Experts of a small language model.
Size: 13 layers, 31.7M parameters.
Below are experts of layer 10 (counted from 0) of a mixture-of-experts language model. Rows are named router (the router's row for the expert), gate (a neuron's input weights, with its number), up (a neuron's input weights, with its number), down (a neuron's output weights, with its number) and show model dimensions 0-191. Each number is 128 + 24 x the weight over its row's rms, rounded and kept within 0 to 255. Numbers have three digits each.
Before each expert's rows: "comes after" lists some tokens at least twice as common just before its tokens as in all text; "gets" lists some tokens that make up at least twice as much of what it gets as of all text. This comes from a sample of Wikipedia text that the model never trained on. Tokens count by the router's weight.

# expert 4
comes after: "\n", "\n ", " non", " 3", " 6", " 2"
gets: "-", "|", "–", " as", " -", " As"
router:146126172101121108161098078137113109083129147109093154104129128137076118125145134174094119106152132094114133132120129098125109160125140090133143154156119101097145139083085108155165114158143132131104142104112169123064097107076152135101150111145131134114156073116126127105122120078092117120153111136139136106136100111127157147138131127134146069143172143119132133120133126106114148154154122116157107094124142131151127117107159152144158140121102107141112108144092130154107083164132113166146110148137116146118103163147099101163132112108132196087142130074125129143136174136106134123
gate3:106100111129140104158148127115130123068087107113092130177110164131125115128162132114126114125101129145115148100188211138135120142169102118141125131149108125112182164135101131111120102111164126101134149140145129139134127142135093137106105110145108143117097148162150104159121136119105129154119117135117121116148133110127160148141147091160150093142129118114144190099113098144100120125132139132102118105118148137135159114081106133155155181191098148126085140124118107133130120129104139139113136107081128079130087103131138095115118128194175161077142114121127119145145098148136167132
up3:142129136127110128169104133120146126185114115131143113164081120118112119130103139122124140102160113151151105096141108120124099121123121084111123125160111136121105124127163133130137156150133085101127147100139193162118130129141108174115126078103125150115163127147129110126142132144145132166140156099128156129110106112101102132123144131125085135176106165123135130130104107098139142098097134147156135172077156079081102114127102127200146104116136153110124164086056113109165120159107110156135108112128140126101136115107132138104171141052096133136112130097146101128164107111123125150
down3:139122134116095130159116154132105167132135137129174145135126098142139111172097159120153095106087149080159108120124096107127138134132094133114128094137147133115100116147129105190111133094101118138170122107084102105157088141094156169153141125078133127142132132172131168137134113095089073121116145140136121157104120146168110131133121120153116118116151166141143100118076100100150157122084138120151120138132115150148097147160115132101138119112097120115116112122113113099159159109121131131071103144122091116137124131078162129163164166079149101152098165136150130118177160133110145127
gate4:152099115138110092167157157107148112151144122110097066156131092124139128133125115091159138131095133133122130133152111093089114098145113166111163136154125138113163113132071116121118158104134160140115104119083132180131140095134133141126132155136108092137132124112136158119115145119109120122087119108136116100163118106124147127117132085113157132095075136114114095091137159116124076130193133119150139158122130157151131066138114144152103121070119127116138129170188149113114161115133117133124131112128113152122130108123132067149134130151121128096116089083120110116124175193110134141
up4:122169129140139134092138131160089155100141140177104154092121163157145144138158137166086142173105114102129131122128143124154132128109125135155138109113135154096092102156158149128107128142110137104163178116143115078140120123132115127135141127113151150128074135172119090110143132105112142119196104123136153123078131126126095128111144159118152130137193102129145157154125097135142181155116112149147124108126140112136152169109120122147134126166120149136071154099081085103141131126148112134109134132098163118121127109112119151106111144095131115163152142190155121155129067102097145130
down4:114138158109149079168106092147079131134171115140095132141140151134111128103162146164175106122093158161120161136139095128148098109109092106096201156115133124148112119112136107100120081158108102144149164112112107124153111101122122112076147146152156123160103182136116078148172153119144138118149122122107181136155130126136118134123117129119133095146163072105151127119133132142134160149125115147156121151125124145093126092133136140169162111112119105095132159095111093132139144165099144169081137146118145135125142176098134117121154132124095111142117132132129141154127145085095107109
gate5:188117166123135108157111145112164115108130106120155118156158148079106161164168103109121102143120130147135081158163120113153131116144100099148149131080167126102129160102103085108125136121148121133145120145139146078100171145152096122139139132149151142134119101078155132172153133086099111115137165108093135077120085121107095155114126117112155149105112120137132140134138139105113118158154135142128139120096066143165145122111111114096172165193148136058108152110168144104116131137150134118126083129127120141127096104100130142126149160139142122109133125112118126131168149128145133122
up5:119107131107118158116151141128097091129096106146119120093135108110148137123144100140120146145184169162069136138128153133130131118151146156140127107137111163127123112138133175127141078165095112123151147114111085175171125118107165096096147099125137172111113164128136107110123089159165099146142101106136092128166131139192119109137124178080143140122131111179106130169148140122099159144095129105120103119148123108162097097168103120153122107104136167151131146131132151144127090120136153128094168137188133148123133154097133120094120127119113124133135172155157128171135136098128108144
down5:107148127114170105124126135167168137175118116112177063131112086115118149140144126153099147129111103164136116088087152164119123139142064097131120119132134087090148137113125119148104147136138147089136112133175124144122151182132096171104166118140160134139132159125179117120163120123105126113120171112115106131086149154149111137099131142152142133125110084114122136107112129106121128121145151130076125120118119131109119091128125100126115156148157130123103149120138123164116103109071147081123119105114126132135072110157159134097204124132128141118160136112116108143165153180136126116
gate6:121141124125157116161102154167149135112152107119107159130121101082135124135127178115143128129117089136103149133078172113131143137128134070120150134098173123080113134112108092122147071098107128155152110156082146112126089130099161095109119147165132110116131093108072117103130135093080124139133135148127135156168138124138145124078134111102154112168132172144116168100134111129137126142119172129114168115128150138122127155115170101144115137109135155115159114091123139106147165103146120124138155099133114164104174115141079118148176078108125164121137145125112157093105121112133121100
up6:104082104101147156148070124114145151136152106160153135127135179127143104145093129096160093126136129108104111148143133143134193092145128128146161087116129084094131140136107092110139093153114140121121107173140131134167136143123126103118127158130153122102116093116142107106108166097118123141152113148192133149160152098106165141117133138161164113146093135126136103129129132099074124117111123100141187115156116133095106157147130093159102126108097130111100155115121123161138127113114098143141156128185109145147141126137103141174157098116134148137173108163073135081137115119140141130
down6:118161134107144130145093081168142090165122155168122112138092134147123126137137125065149112127143093139128149163104137115121124132148170110154138078133134111132144128139082151139151183120100111109129121157128150197128148130161158103118109142143130113119132139145107118090142107150101152122102141129127121152077118121113158127141120115140151161138156099149115105121122167108139150103142088111098170156116136121056145080144104128114086125107142138192104134157142105154152132088158140120120127140153133156133150115119108131113167144155121178165140110121117145114080120146091170128
gate7:161095118147113140098143147123103114146148130095129144139124156154142134111157119099072098126188141090138132130133150155120111129108137160139100086176157103140118101108126116121182098152157125128112136163126115105148140149118193081162131108123172144162144151132111141089113185156147109111126154164119150149130149110108080125168161154130124088160087151139114151149145108116169122110145115092160121149136116154142125100085122121147109167146092120123144115123128102118154113125158144148140129175111138129146142112094090111104151119104128100105115136125148142183174142144132091120
up7:111156085140098116105146147163180114151133134128149128147093106109101157136104098105116155155159114163102116151152147111118123128121144113143131123105160121147098098132116135093104146126106094095126147110108142101113131136128128138110098132110102159109113118136136131187154158132120125111123116131097128160133149107143146110116113088137092073156094159112148105128157132137098079108109114150146120165123115138125145138115145146110095183094145174109090149114084145169134092172148144146110074151163113151106168131147108119062158119109121115158106149102122080111108157159134168110
down7:106152135124116155088140092152158131129149119127146135130155140154134070174160126121120148143188113124109121142102136109164112119094071103145139125156123127118106097118125116107132188207155116131088165119108093108124160132144159128109123130118187130107125132120119125128108116140153113132165140097117135148111119119122153159121113174098081109121099102096140167136134130135157133107132140178137115158104171121149103123146106159075165152107106118109112093129142101124098098149096101120121135140126071107160118109120109120128130111089085090095136131122144079139130135118116112106
gate8:154123142134118150141140167161115145085140118108141121150099111114074104127135144160107134108114144090145107171131118122135111150169171141133121110093085119156173183133122080093141127126117099106147136102101139100120108135119143110135132120147179112116084150145087121081109121108135086088123112141163138104128119139131128122162125096123168119116133148160120109143117127129134167145099095117114125101159117145165183146109143132091115104144173126114092124132095170170151095154144130148128135126096186117132160086126119099103145130114062166109116144147140106160135135160129110126
up8:139107118123140141162131084129138117156124125160118151093191145120142154091117157103130152088138085107114156083138148138085152098080136156122098161120148122134122125134111143129109130129107132144110146142128150156111137120099119152141086118133121121114175071127145116144132136107147142146105148123124116154143162121161145156110151141141087092092056158139140147133128116156120095112133130138166103119125163110110049130127128127161147123132123085158167121151138122141060130129120110089109119174156089153154103142097123145138126129122177120137124113078145144115151127110103170105
down8:175110096153151114134109113127139131137138145124150102167143147099136114129127099132127134154154178144158140108095121089175119133078107165133127105181126129180106114140103139102139110147146133133134123149098119090159104147120125119091167132108181120108100164114112102120144102116082112084132156080133135098101151109115124137120117103113158063120163104127135095137139090125104106119131139184101087119180134113148133115126163151118168133162113120078135116108144141119162100147100087138114125128128149156100119138126157102153172130122102085107133081124109125092140150122137136129
gate9:121108109152134131120136109148112093098158113148124122127082075151116135097147116107125119094104137095152098117150084119128122149082125116131135144110123106128167121119101127146135163115156150131134125122124101146109123150170128111135098128128159107156113111109132110154140126163099119136110107112143130100166139081157163177094117083132184073081110097143135118098108148134078157142151151155122071142116136157120147159115161161130118150128176104121136074124158135121173123111114136150108138135104116119136128100123117117079133123137147088110160168142129136138095169112103190092
up9:142114165123096076092128123143149122121120141116165106131153157119167155138107136121127143133100138145113094116143162136140134089131110139099150124088100170130096087113126149102055118109108114143134160118083134091139162103138132162155126108120137135111122157104108147107150132074142177141139151129106110129135154152111122116183136160149119180117138135123130149094133139150117096117154130078075137117165135126138147114091100105153105102152079139091116185150109139141074131161146162110112149084115123120105106151131184121122116147107157128151118126113114128113111120135136101169
down9:146100112132134144131106110074099090095127068138073113101159142157143132111099097073114173138104104126164155163098136111112167101131139124128163117137126106132144133118094098125117132092116136119090111146098143101131113078116153092134125134103116115124140144103080097100118143130142129118134119111143125107135140118139117139109137146123140129151162142128162075133134133120122120094096112143115159110119092170107129114156123128102079093113109129119093133172113103109147154074106135134148115178108117129162121122171069150136149133146125128110177142083133087136073120122090150115

# expert 28
comes after: "\n", "-", ")", " code", " Coordinates", "=="
gets: "\n", ":", "|", " •", "°", "=="
router:112077142109116170131098129133116139126134129133122121143141160117120138148184106130100180109171148129096134089160121095136114170106155140140121114125094151115092139102095101133170111108144171179112149117122148083085115129141151143134128159164130115142115082116134124132090178138131110137136179133155122091141139088124124141109149103161108098103133158103111101091112090113106078134155141119168134100106171137104095137105109117175160129127142117129180115151122119121110107131163126128159163119148127113111126138107095115143097123148071141102131130117108097105112173101102118112
gate5:158129125151144128124127150142099128162164122092150125102098098150112183136131145115157121109142159110120073098136112125124106143117190110152107151132124135127151131088104132090171099140149161148107073129089156120126122136112127116093097139115128108095178116109152104139117145143159108127066121120136121144111141123109143132114096181079129101131145121096158144162069135122134133157135157161111157143111125130163131134112099132109152175158169103112163154118162160122133124157144147111140139128100160124138154075159102108147102128150154137115083118122122121114136188142141132095
up5:103115082146154095109100115154129133127129114099168157107124095136116171112118140153078150108085141144130111128108137118123134186160155139102083148099152122154137150053103132114151159170173132113120069097107124110091122147129113127139114112116136126141143169098133103125117141158146085136090129186117132106136084137109112168156100173102117113131120120130115130189121108157109100153112149153123151139104153116129147117129138121141138121138155126157164113095156131128123072150132145111124114109090129103141152114140138131125106108130152149086182075147158128132124149144150130124
down5:080175117124066105141112129138130113108113129135136155156126102118143126119090125144179149128108115111126118148137098061151153081135148156139116151176140116114168118168132104125105147126133075094167130077145110128189141126132137116127117115156153147147139099108133144164136108154141137090132109138130166137126127128109100120123131131096169120103104118118109114146172116125145124092117090130117096088107162136126136123134149141142099090077109153104102106145146166152153157154095141174109094119134138139101148134079136111147140140100201117136141134131149139112090120137100148150
gate6:120143118124128114124138153169132149144151122114148123093101082124129105135120126150163117098095112142108136128158077167124132098168167129133105117116086099140136179116106170099127125133144154143126126155183101104152104154138124143143111110144102128158101159114119165121179127140117096112157086158154115177081170116111126140139125148124134112122120159146093083141161134127155150155130105097158062121125103101154097124132121057144130137155113101147133159172112133100140124145111162133141112115105143107118115114161128176127157093128141148148108139137157148111132168167158103118
up6:138176080141132153134158180141158152154157124105127105127102110146141126131131136156159093117104119154120129137091097109144111094146177131110139121137089121161164163148059162101162111137134151155147142134155141113104098131128146141149113123141155116145087153105094153128139147151137095141118145169118158115123137117131173169163096153112126134146151153133129085090128136134105144151126129124140089103137100133101115167135107060168125116121137123132143153159123148118153127141176170158089114159118102080122116115137140155133166104146142100160110140151161169131144175117129108139
down6:116111149130119105139113124149097145127145119158143134139149106145106077096124152120121125153085146105155104140107139123145096112097105082138101132153113087133179143132149120155145133102094175140116169134193125131089146112113111145118159138143128107130147082119102126108139113122139150122098184104156120081106109151129142169154120136138113130147131122117167158077127121124095139146178129133100171130074094163112140144157153136146103130079137124098137089102122084126170139133118135144135124166142158144091111120097126122149109179116158158109140101162151112125120071124121142104
gate7:083154163118155145122106132171150117133129175122087096125101145080132144177172165127117122148122079100136133135140103133122106178160163143125105126118149146149165102148111121119122123142126110099122124093153121107124136123106151150129106124139085158112108120111146137141076154123144085131104132153134118135161102137143075152156081142122110065131125097102169119122111164133147119110103118155191118120085130142135110099081103132095120142139095115130139118114140081134160131162102134128123142105117141108135130100097129147103129114098132147120171116158162107136104195092118120144
up7:110141122109098116142113157142113142152158115131100132158083159127145131146148124137118138078177149138076110105116163154110141130118109140141151066114120105115145151142122135157115154115151136088112142070158148125112132144192127145117136149151164082109089152146133144152138092144153136118165132116151079136125130155134132071141122137146135158119127129099140145183133145118122137077164144167109122151095129115152117140141179138131152110125096127124137115145137132130131149149117118158115149143125137102092129178067117156165122113097142104185163126128126167151113111137093165095
down7:105132153147132111157155161114110144074137083110153152104130129135125155092127101099104141110168081098107141122123119121136132167120134116116156098121157161132092186130133125120175138111147168136088091152132142102126120094171134135161117166107132152147136109099131145054100116140135158100095083132136094084128169110136162128092155124138119146113089143132135097084165126131105137101121117120151135148134117126134134136128142125110078138156149128117111149146141085140075152109149115104149113145180160132117144163138109124136145157119133126147083118101156089116130083103148117150
gate8:105111131116171094137154177114110086107118150126096146147110123137139095153137130111104116149154091148140133092071166115088114126129117121128143145091102094101109126100122158134161133126150109122141128128115099133165124136119144138139146128101083149077114134091142151150120132130126077134060136136118120133114110097153156153122145110116112131148149123120136141070084127145155108109117099172160156133135121152181156096179103113120094108120107132110150124133139076104109152156143101169118116127151152183114151122163175098132117118134141146125134183161127129129135095151148086106
up8:147120148103169126154128140074120150118147142115106123179143114099154132135111154127138140187132099134129137114155210123148125138123146122132128155103120108109146114118144148130138133091181137137117085143140107115099081145115132121161119130145121115122132147158120110130133165126147116105074164152121095158152093120188152128083115125148134161113115139092096127130110150155075093094121135158117147137152104134177152116138139103114096155159163122153140099132128119136099097175121093164154146119150131147126108142112176122193112160117141155133148117124140128155084113097127094145
down8:113129095122147150146127125102130155135122169122126143118093161166120090117151126121152100103102032149142112131129095137112130097169134129158125120121161151150109146147120160105129110134127134078159143134155132121124133134101114122098118142174117136157133126115144087154122139071135119079139134133129094131157134135128137109165132134184152145125144068122115124126103148162083177096120078106177136118113119121173110140182156155121164114091111154106138141169144115101112114107147125105143127170124117131141135083181153137128099109095121135118112169135145104110105147123109128136
gate9:175126123128122156123137104142129127111113132175115120125145150119110128123126072163167135132149121159170109155159129130120094132146148106069124145149141163087084156123149177130117130116121106103135098139126156111119133154146130095111180150146121110078122122123147108107127124137107099101087116098165113133122167155104104146175120136117155167131102086142145124146126134127125111157129143104107131144097105103121123129091131111162124079148122124136154127169136092094178145135122089173118176103136140097122124137128107097122110044117069126113143129102119100125154139087137098122
up9:154135074086123170154106115109112152102134118080099100079126139094095082123150066127114153136170124176148130178138109143123130128119121165132103129152125157086120150090141161083138142180124163105163099121155134139091118150115120118138125137105139126116114156122146114154140115143125160092089113145189132092128137117173172145145135138152111172148110102176100109170176162113141107131118151135113133157122155133122176147126121150137127095128105132110122144126121096134163110120103105148092141129134116120114159133120174117107112107098082117129126119117107113109138121108133123127
down9:156136144147147075119096184101110082166117071158128138124172111114122089126138123107122112158111167139111129120143136124128130173119145124137108122096068163143139104104147174144121143110144121111145110151151093142066139106152131098137131131135150121109162153140124116142099132103135148123185184138141110135138150151121100149108159095107143123165207153136136137123127075141138115123124155149138139117131144097143137127118124108130149117130170135116163149126135131121144152117157161096163112156121119124133117118089159057115148097116141146144143128089080102103142148103131119104
gate10:129189141152151134105097138150142129122161105120121125148098110094144124133147166113144144147135163099076116158112098159210154150110122109120161175110111133124153108122107133128140104133082145126156157113147154150167100156137115169101118135097127085128132103098125139110124156133164145116121133159139120126140161143124112168099142101128140144130115109148107109137144161091122134118144103160157157163120154075160107134117095169104164145159183122101144152121145167124098150147117109121169152178108129136159085117108130104146120089130116127076119139097113161127136124114129108102
up10:072161151115116079154149108118142171089124162108148134125126146132106142118136160155156156146114103145114131169130111119117135131131177127112128123112130108128136127134111130167114132109134145146067125130133128170127107103112094113155082081129116146140126129178117127144090159114127115134184111058111116077137119122128145081122097157159129136152104125156146158138151086149161108162116160110158115107102120143133155139109141115171129103093129147104133151134147127112110104104104146095077126121162135150086170131097113157158117165097122140131115148181167123125129148154152097143
down10:123160101158164107139090117137103156131144133093103166097136123110135111139123143158120125116118030157127131152163133138135138107137147096119159123113102129148101136113124123093124099130108119124130090119138161155101127103081073135152131135097102131161133151122156134152092147131123132188145136135144153134132123087165121111101092103151143157136102106167139125115139096132115108162138154124125157176152179086148141158166123135186144122150117122114126155122116151131104105123152085119144150117164088135164134164118101136149128184098160124127146118124115079080130129152137133133
gate11:115135137115107148123129110152128133132138145154142154135136191118099111126115135139109171109135091152125156125128146134131089098088110134128064209128100122117120117139107121123136171112120136180155129148183154131093102091117114121127125174161131166106135110117088138133122127118123125180134172126115092123130142120125125162104111179128151130131134136122133142152110172128102113083213120115134136101124147101150120103117108121125122100129127079176097109094159113136141164089120123157110121117130124075118093157116118115111098128173136141074119126106134114136130108110145151112
up11:120095111122137105165095137116107159121116134153154156141118120092146144138097132133116141137117125110104100175138097166092110120151150126135120089067103104134151118156102128107108095117133097145138126176099100121173090101097074132172151095125135096157171140142123168097135129122126129083184102155125100107143110152128085129105143125096120119179142110114122109106137120136169169105116133130112132186103126092123163159121056134173106154127131170103114127143159134134130125127130135117098134111163132149120168134137119116130165107118115127143148111170128143110152116155165118141
down11:148123115158130129163139093114152128116140108128143106122152120136129120161130130131157137172128148136125097170136133146109134161107141083150141115085138143135147173156167143147115158091122137107085139166115114131187140151108162116162162106091115124126091131121130080137168138104153095114137158093132143095131110158162113117141141135108154113131148127090136148144088111097125162154121151109131170175131102158133127118107115166153174132148115112149091151146155134135150154186160140128144132131126085167099126125140111147167126135091115135071113134134170194102166143090122129124

# expert 24
comes after: "-", "\n", "\"", " Preceded", " Succeeded", " •"
gets: " (", " by", ":", "=", " Born", " name"
router:138122169138116131171103114151132109109129115129126127116161146147127154116147120155071156108179154130135132107198098135164103137076150108139130114145068146072117131120144081139182108098142161114120140150145159104126104097129101163138125112137118132082115108096122141102104156111142106138131120162146118127160134092125121167105139118169109080075141123105120113090125115092114074164129138136131141114112123135137151144100154129141158129101133095121164073134103115141117110122155134138160169126146140111108109121138071144141089106135091150134156128117125123145139118133092122088
gate4:089166159135119128208121080145127087086116088115136137126156128135129127128131125143131128096156111135123094122123118179140143147153154091093130128166106180090098099105108122138177143117151140083113167137171098117121148128102103113141188127102112153131141155131131138123138117102148147088114136135138151121136103110110112133132135114114125143097143104105138127082105092115097116119143123146122124080139145136120151088133085158140150133084143084095193114119141112140136119095164144145135112184102126133158132112144092173116137130084117118141135114101141130125117149146161099156
up4:140125138149138119106092098152124126144115114080107116175124128151091143125131133177097111114145122161109102134133152133100152143142141159098094090084140118117146142184113118046127118097131130090124096132090125107146122117131108128135126087099141154177156115147147097146136176137120102148130126105154121104143174155117117069107137117146110138134124115137093125155134150130156101124153138137129137118129133116140119151158135121149156128127147161109125187129114110148090148138138138109171144163222130108156080117143146102091134152143134118130136088169147117113132097100120131096
down4:176132118084148143161164125172151099107140117115123143131095106186149141079134141141146128167143154130134137148137136135160111150136187119153122126140119118144143126106157126163156111067139128093141130147150134148160103096088129106095143144144114108123175138137115144137150136127136105092108142172153108137118131136090136120106148113118151152130096137138129167088059140102114135101107102117096123148149103118108115135167126158137137128139160151090123122173107152084129120063150160096102159143114126136141124135127128119183104185141110085117094112123127137126111102120174141142
gate5:142143090149139110149150130107107174113131090105128132099094107156186170097162184132127100137091135143136127122134156151124143120148194128099131104141124142097116087115148093152141109135144146174110146131179107172125108161104107123110118113149131135081108099108111131094083145138075126143122168113140133154138141109167170118105139081170112155146069132141111098183122155136140149177128118178136157126128161130161110119167126136112151101126123105090173131135125116141153131128134101119121109146130116106080139106134121149141116105117138140110143139134143134167119121138129152126
up5:113146140122105138135116096119150090129091159149163107125116143116126103128112124103138113114143155110125143137140160107124169095098126155164101127144181124140132100145111153121120127123106109091151109130093159117123155122154151129123155159108139137154113101150146158129164155139167153124105151131104115077106121127119128113163175115129175157113093132106130157151088125142148182075136139112159108149123129112116150143126122103160133110123153144151106179143183133093147161151110083115093107113130151135098133121160149121144144079120152123159084134142124192110118071159138089175
down5:140093118103120145130145118139156095086150111107083106104108126086151143136152132092186090142125241142116147177128111118102095109112155145141140158142128137130089130165109131146128104130151135148114124105101095124101084169119104110115088117134130108121122132140129107104143127138127084086151118139122129131140116090088145133172125131144117123128105139127087118204121143168128096138118130131137135122133113132132132120158125180151130106119109129137110147139100112133096121127138108154124147134136082139092104115108111098168082132109125113154109126132124150089126155059096126130
gate6:157120121170156128127150125101130107160113150145119126096113120145110109110108151135089131151140124153094121141172098164122092136146154163117119099104125140126102107169104104110165148135128088114117094179135131114098107142138083130100111086149109156115107130092106122094130091105075143124163150057056128163102141128135121144121173075150140144174121148133106113112150107122152113136144130154156116138142134156118165146129108116118107153150112141075140162083146115168118095115140108119163164141156089100129101109153150142123109120153123123139095125129109103149102165134124117115
up6:134150150167159133143144159144105134126119160138123153120151138142060141140108151118134126136164143117109132128112111136149148127110136165094121104148129131143123131126165130131108189115117099104153134200165136145094164195175108126085099106182151186134103121124122123149123144120073127121160152105090159189121157111134145131090124116133167122140143125107108100126087140091122142130112119120165119126113144112128145153116134129137155114124087158130139112101156118151151101159159107129134131155152157144113099117159128120120126101132138176170123104109122105117100111184135106169
down6:084123127077121139123122135118149110129086125115129180138098121109084106154097122149127151155123109106110136186114125108154135130178086136133140141126146124127143131175133116160082145174119123121084143180128129161100111127138115102114082082136092139088128121160130123152107118090116144131139162102124154153154137155121126140148169126136119165122142146132147119079110139098103149132171113134141135189161120158120109168168109117134121112140113120141143124084183100144115151119073105150136140131112159118078165123144133110128126125188178100120138125118155105139121148122122101132
gate7:136123104173124132150128143129117109157178138162139093091113112123145118139163160108148153088078167121073143082180083115139130116140101152134141130101118167151091098123153129142142144132085124121156142152149123119113110091123135124088136127142113130123128125165142126180175125122098119162096126134114096105138154069113150180112142104088140144152108135101119154067130159113137103104152108140143164131168155108127106152163132171173102121133122091144137116132120076130110171117117104151139134144139153111099136133109106151114093129166111124150126141162157135145113145119144131137
up7:139133128075112127090150139152103155099149133135134107124135149107158171128124141162127127129129132145183145123072131123116092125110134151105102126145130118108143112140154084103143117167137118115138134127117083160106134085141126134083139190121119165113136136127118142124149141160136069112118112111183135133132122061114127135099132152131142160144097126159150096123139118135163152124179092100151147158150160142125114124127144124133129092154161110128177154111110132079134093137119153119093132141123138125178100119166141154134135136161121072147146159118115095078097086103088125147
down7:146075165125090156142159132170181152141163082109092149127108115118109135133107132124167079131150185147153139123124101120136088105129125129146122137092087142116137135137120070146127137086136104166126120168187133102100154150116107157129090155122094141113134122122090118097119089132084129113117137164159138116124111115075158124078115154143098110166096146137121122156122118134150114133150159143101128128119136111140115150146099119094132155130074112129146124143104144107131139184128120117135092120106137129158158094107133100116114125098135158118150123124146070149115127092111125160
gate8:110103141128119120178129173115129117134145137119137140114135133140163107137123139149115157160150166090106151128167098142152148162117095129108152150113173132132093094137154135109171101164104111113105141143147130077120117117136138100171095127164078108145130130168110107126138189160177168130147107115118149149148145107090119149137124148162147115146133140145148126093136129137067124110158171090115130138133138141120133194073103194089108150144127088121155112114122081115144122112117126135126104141121143128091170103128097144111166127105116142170121122111109111143121130137108105135
up8:122116099140137189118098105117121141144138186130097072104132115138133128123119108121108121101103136115110138111107121113128133133100181093184115127141137137147171139124099148174132156114118107158187120114084078095134159134112108151099132140147150104154093111083166158127095113088105162161116123142114135144124108141141143159128114111144113147120097108151133097147082116149188112122137121158127117104110145134130118078110102095149134107140113091156131130155113141114086143074100129135157135152107088104133110133109172145094102151071138116152125125117131167137130147137154134114
down8:136128126134088108104117114145161121105145116145110211136173143115102156101131125162142124149141123124110151126154093090146125126104136097129130081117138135113168084154145134079082130123125147157149137117151107106097172068096125155159098082158150121117119117076183115169115130120126133155148151152143112072130116122146143119134137149164137143152131097179152124127139090107122117154128162116152134093103138133172138164101162143117148113081136108150144141143089135096119129133106103160138164113126120135147125140111144110171119162124140150117148126134089137144106124126099083147
gate9:127083118194168129130140117155142088151070144106138115170154124090163179127138111118118131125144111156143112150159106142135132171133137123139097124152158153144118156130136137109129112140147120139144116153146106141141110142092110154130153119127075123123154168130118090140106111124134086150137182162121166151147132141109115128146121096108102088172169138142120146158128134139107152166076134147127153119151116140162109098130159167185153092134189094145165127156083151156147130138132139158120139109125120152089123132123133113118121147137079147100112110162142136129087106161147142124
up9:119170132162148108115127120104130126188129150121113152164114149138128158137170134156125123136142136129136157122129135164122152107109078085097102151150115130101121114115147131161133122121128162151168159135160092115101128155127137091146137159140123146146179156097139159135119114148137100086180069149091098161146157143131128131159134117121121144154165176088087106133122123096109117187163114106118142122156142172150122123115133106142147069130131086165129068098129133143137118143126138126137139139124119126121147188063123110100126162130090158131156126136117132099124109146130134124
down9:172132115152133126172129119116194176116133121160100093153180079163083088147132091084118142143089066102154132135158161105105152113102114110168140119088121163146099105146143138143123121113141109128134140147128151154118153124157168093143130132160125152142143136113140119174098139098161142100132142135104136121110194101131145149133091133095134153120127149158116149143132093128159103113118109121138161170160105142104102091134144105120168112122139108142128138124154138125158140136122106143139117140160101166148112089130127119135093180133122118128117111131172107156120139169113131103
gate10:102138136136129172150122142116164113116130119109096130135131107127152139149131118118093082120119126094162133084128097109172092123113167133129120170109153098101080142171065086117126125089137127128139143121120121085144144138078127091150152135110139122117152117138132097132144136164160116161137146135101063171154141138121133102163130120132156104147126113093160192136125083101126088123110111146132149134134142127136126079125116096146149148150126128106161089116133103154130160082099124198160134129135125101079111087140110133119107118138145173109101150099136107135138121113137151117
up10:114107163158131096108141117116144118163150117109132125173142140172128117098119146115129118113098146168102189128148109134093143121122079093136104133133126159110169117089164120112103166163131155133183129133140136128102125148118107130142154152101079155100155120158125146152138131132144135148118164134136195104104101110116156104112158147158163163128171197149164128122098124125147111120157106110081127118159144150101131127111136151131181164118141145103129138149111171169134137121129105102113128117153151142125134129132129139158133104111158121128115133158060182124156108124116148156
down10:132107136138129130150156118136117103107142119116156133144127107126133154092095145090107102140108091147146103105154097145151116149086172127121151114138161136161167128113117099113105142148131143121115142124119151140154165146163144138079145157112149153158149141124185160089090126152153116150104130140117128097102126141157102078141129147137140175125159098101091145128116148116120075133103181143075144180115137153104136127129151130164133166175133110112105147165190158135152162090131135076089109134139098123136126143116144132126109140120105152144170141100173114139122103099160124138